Weights of a small mixture-of-experts language model, trained from scratch on English Wikipedia: 84.7M parameters, a softmax router.
Below are experts of layer 10 (counted from 0) of a mixture-of-experts language model. Rows are named router (the router's row for the expert), gate (a neuron's input weights, with its number), up (a neuron's input weights, with its number), down (a neuron's output weights, with its number) and show model dimensions 192-255. Each number is 200 + 30 x the weight over its row's rms, rounded and kept within 0 to 999.
After each expert's rows: "comes after" lists some tokens at least twice as common just before its tokens as in all text; "comes before" lists some tokens at least twice as common just after its tokens as in all text. This comes from a sample of Wikipedia text that the model never trained on. Tokens count by the router's weight.

# expert 22
router,236,307,214,190,224,211,178,212,231,145,216,243,224,198,224,205,214,120,220,200,192,206,160,186,199,193,217,204,274,219,221,162,171,206,223,241,183,208,189,208,197,163,191,214,216,188,183,188,198,202,180,184,135,236,172,198,214,201,169,231,250,196,183,219
gate0,201,177,206,219,206,161,201,257,202,158,144,174,229,194,226,252,176,231,165,226,217,187,186,206,219,168,234,217,238,225,278,166,160,209,199,217,176,240,224,257,195,186,218,199,199,176,204,180,181,240,163,215,180,216,199,240,250,152,167,170,204,169,150,193
up0,194,172,160,185,188,238,222,171,193,190,185,174,248,183,199,235,207,230,214,255,244,218,189,235,226,148,220,167,165,236,220,207,161,265,190,205,177,209,178,218,199,139,185,188,206,144,146,186,190,193,163,239,232,210,230,214,174,197,172,219,211,169,185,172
down0,171,190,216,220,221,174,201,276,253,182,246,202,202,177,219,210,129,205,213,233,218,186,149,208,211,225,217,223,198,198,227,223,161,195,223,224,244,181,236,240,158,160,173,198,229,179,178,127,177,122,230,193,187,244,202,206,232,221,149,197,203,200,207,240
comes after: " was", " to", " he", " and", " were", " also"
comes before: " the", " to", " in", " by", " a", " on"

# expert 16
router,251,230,257,182,227,190,191,233,212,201,250,191,201,210,167,212,197,187,196,137,251,206,149,220,178,218,238,190,158,174,175,140,173,215,166,256,251,192,125,218,177,180,193,195,182,212,134,211,210,183,176,174,217,202,189,174,181,239,187,137,138,223,197,204
gate0,283,211,204,245,171,247,180,199,208,179,177,212,183,228,168,143,208,206,140,188,191,210,169,148,185,214,256,172,204,194,152,204,223,187,212,261,176,181,230,183,202,194,184,223,171,239,225,176,206,227,231,207,152,183,208,249,214,176,238,186,194,176,213,169
up0,238,204,204,264,150,201,168,212,131,176,165,221,193,243,259,213,211,194,180,245,198,263,200,210,157,258,174,193,242,214,240,198,231,214,197,188,154,258,132,161,200,256,228,181,189,194,237,212,129,155,209,241,211,247,232,209,195,228,171,211,190,182,198,224
down0,159,193,244,176,167,207,204,139,115,156,171,201,203,162,200,187,223,185,172,165,162,208,265,184,206,229,236,165,172,233,210,161,174,172,198,193,199,208,188,178,183,226,206,215,230,243,204,180,172,232,197,203,175,211,218,190,198,225,220,206,167,186,144,172
comes after: " |", " in", " October", ")", " JPL", " July"
comes before: "|", "1", " |\n", " and", " which", " but"

# expert 1
router,215,240,174,199,222,247,232,218,187,213,157,226,210,199,209,198,214,213,163,161,208,216,220,172,149,194,164,232,156,160,225,144,169,200,216,185,208,176,200,177,189,181,172,207,173,196,238,221,179,165,191,174,207,214,160,192,202,229,192,218,234,224,198,165
gate0,255,211,212,210,179,224,185,227,185,218,164,198,188,198,173,145,153,183,222,206,215,207,201,155,206,256,221,214,171,156,126,228,202,202,207,169,158,258,182,191,246,198,202,224,182,168,208,161,176,212,223,273,154,189,191,181,244,207,230,218,197,150,145,182
up0,153,186,207,193,243,187,224,135,207,234,146,237,238,183,174,170,205,158,234,167,116,190,140,241,169,231,194,216,217,144,177,177,198,236,166,182,193,157,167,203,198,224,228,247,189,150,270,208,197,189,220,191,189,228,201,181,190,177,171,163,191,183,187,219
down0,156,206,165,185,209,216,135,205,205,273,186,170,216,160,185,175,235,190,209,208,192,161,220,229,157,194,175,224,179,206,168,183,182,214,207,248,240,253,120,214,239,196,199,175,207,160,178,230,178,222,198,208,181,205,118,161,191,208,234,187,214,262,140,200
comes after: ".", ".\n\n", "–", "==\n", " that", ".\n"
comes before: " The", " He", " he", " In", "==", " the"

# expert 2
router,159,196,217,164,207,162,243,196,154,159,233,188,161,193,196,181,154,155,229,190,198,185,200,221,205,287,186,201,243,197,212,203,249,170,248,184,192,238,166,239,203,225,253,223,192,199,225,199,212,181,233,210,190,287,173,143,172,168,228,162,170,196,169,173
gate0,254,189,213,161,240,281,245,226,261,138,207,242,197,201,205,184,167,188,220,218,226,220,130,174,195,210,211,230,182,217,197,211,205,216,150,186,275,236,192,176,240,211,202,201,207,220,228,168,282,164,181,217,245,248,208,198,217,227,213,175,183,232,229,166
up0,210,246,192,252,191,156,189,211,199,169,142,164,210,231,234,162,230,203,172,213,220,172,202,220,231,172,197,206,207,176,210,210,208,181,190,241,225,100,223,199,190,150,194,137,144,208,192,200,203,240,205,169,141,189,160,236,177,260,217,225,207,149,171,201
down0,203,170,228,172,187,144,219,225,219,185,187,196,232,291,178,208,205,203,181,197,224,204,201,187,221,167,175,208,226,198,216,216,189,175,213,173,209,185,190,204,128,216,147,197,144,180,236,223,196,212,244,171,171,183,197,182,225,179,209,212,192,190,213,167
comes after: " ", "9", "1", "8", "–", " de"
comes before: "9", "8", "1", "3", "4", "7"

# expert 9
router,174,246,222,190,218,222,160,201,186,247,227,189,190,191,218,155,203,202,280,171,260,191,162,187,186,229,222,217,181,177,178,213,250,188,192,215,237,244,209,159,220,278,223,223,219,211,199,124,197,216,184,158,249,210,181,140,188,266,224,205,212,230,277,181
gate0,184,277,151,277,201,182,173,198,198,242,212,214,230,227,157,200,206,211,218,297,219,230,223,194,197,232,163,177,210,256,189,164,163,224,174,217,245,232,213,200,197,202,194,243,218,180,227,163,162,175,187,212,159,215,215,205,228,192,249,186,155,208,178,227
up0,200,186,215,168,193,192,213,193,202,215,188,180,158,206,161,205,186,231,167,187,212,155,211,236,201,165,239,199,187,217,172,216,206,175,173,238,138,163,180,130,178,163,195,206,231,210,199,224,163,238,192,225,209,205,184,169,145,192,223,192,211,143,195,199
down0,178,193,219,214,224,183,152,228,185,229,165,249,96,218,219,238,173,168,264,232,182,196,146,176,191,182,243,181,194,185,169,183,179,241,240,172,226,245,207,204,193,218,201,183,153,250,205,218,278,235,214,192,211,208,194,193,205,188,190,203,215,185,281,179
comes after: " ", "|", " |\n", " November", " January", " September"
comes before: " |", "1", "2", " Party", " January", " office"

# expert 12
router,228,140,213,169,175,227,210,171,213,219,165,179,205,198,228,222,265,217,209,205,210,211,220,186,251,196,186,191,167,155,163,188,110,159,187,187,193,203,213,259,235,232,183,218,191,212,251,198,220,134,184,195,230,202,213,192,190,219,178,203,234,265,220,169
gate0,209,181,183,218,210,242,206,180,189,229,135,210,222,250,211,200,242,201,243,187,218,208,190,211,220,171,160,198,228,174,223,205,205,196,198,193,190,248,137,165,191,207,251,184,188,215,218,228,151,185,186,161,164,187,202,163,161,153,133,216,230,225,175,130
up0,155,225,221,184,194,179,153,182,149,182,199,187,216,143,187,204,175,222,103,148,176,155,217,220,162,206,223,171,192,207,189,183,223,229,186,195,208,134,202,248,200,166,184,234,204,244,197,211,193,220,214,246,177,252,192,222,207,213,214,210,173,205,192,236
down0,218,224,227,160,193,200,267,186,172,155,239,130,173,200,206,192,242,188,233,177,242,165,200,157,169,135,174,183,206,188,196,219,232,151,176,150,211,219,206,175,167,207,231,197,243,168,144,142,208,247,200,214,227,227,187,156,188,272,175,177,191,189,207,201
comes after: "\n", "-", " |\n", ")\n", "|", "\n\n"
comes before: "-", ":", "|", "=", " Born", " •"

# expert 3
router,190,195,162,192,206,264,186,230,201,166,215,202,162,235,215,231,215,224,160,208,155,219,216,210,209,202,178,209,231,253,224,179,221,251,245,219,203,257,200,198,186,161,197,179,150,247,195,258,156,207,167,264,189,204,167,179,220,191,197,187,185,155,159,218
gate0,217,222,204,221,182,189,217,203,222,221,177,174,172,213,170,189,124,225,252,205,212,188,220,247,185,244,216,215,197,190,181,236,147,244,190,147,193,232,254,228,176,198,176,236,206,247,233,207,218,217,175,186,180,226,185,208,259,202,191,194,194,205,174,222
up0,163,201,248,178,158,214,176,249,251,175,208,218,171,212,177,220,150,239,198,163,183,210,178,224,163,233,184,188,239,171,230,209,181,176,204,207,226,200,238,222,185,214,219,153,181,218,184,264,177,140,213,197,193,203,210,187,157,215,201,202,253,210,176,170
down0,233,221,154,255,186,217,171,227,269,177,254,186,204,233,166,186,236,263,178,197,167,171,174,158,178,206,169,190,259,200,173,194,217,220,176,178,253,179,178,198,161,229,197,190,232,167,148,140,245,176,194,171,207,242,245,163,196,232,197,155,207,137,163,208
comes after: " |", "0", ";", ":", "%;", " /"
comes before: "1", "2", "3", "0", "4", "5"

# expert 7
router,201,174,186,196,191,233,147,141,196,184,196,160,175,173,182,229,209,173,182,227,204,210,187,228,198,152,246,195,193,177,240,184,288,198,200,183,166,161,169,177,228,203,259,156,189,214,187,139,91,201,207,203,170,177,254,291,233,245,175,260,200,186,181,251
gate0,196,173,247,187,212,214,193,193,225,159,214,172,181,193,212,196,169,166,258,228,222,155,220,241,193,256,220,223,187,205,237,171,175,210,173,170,231,211,156,257,250,195,204,176,189,172,145,222,182,225,181,232,225,188,202,202,231,226,269,225,171,206,257,208
up0,207,209,249,170,223,145,166,159,191,265,171,158,241,158,216,220,176,219,176,203,206,191,203,243,220,226,251,194,248,145,203,199,192,224,188,228,224,222,215,203,236,181,176,187,248,160,256,228,239,234,226,288,168,182,245,146,193,247,128,200,254,187,167,219
down0,227,206,244,169,141,161,176,172,168,226,222,196,179,232,177,229,240,145,210,171,225,168,236,182,202,134,198,242,183,268,202,219,192,217,205,207,140,257,214,188,224,228,199,219,210,213,230,154,197,207,180,202,217,231,180,220,279,223,190,207,137,193,164,202
comes after: " ", " (", ":", "|", ";", " \""
comes before: ".", "0", ":", ";", "th", ")"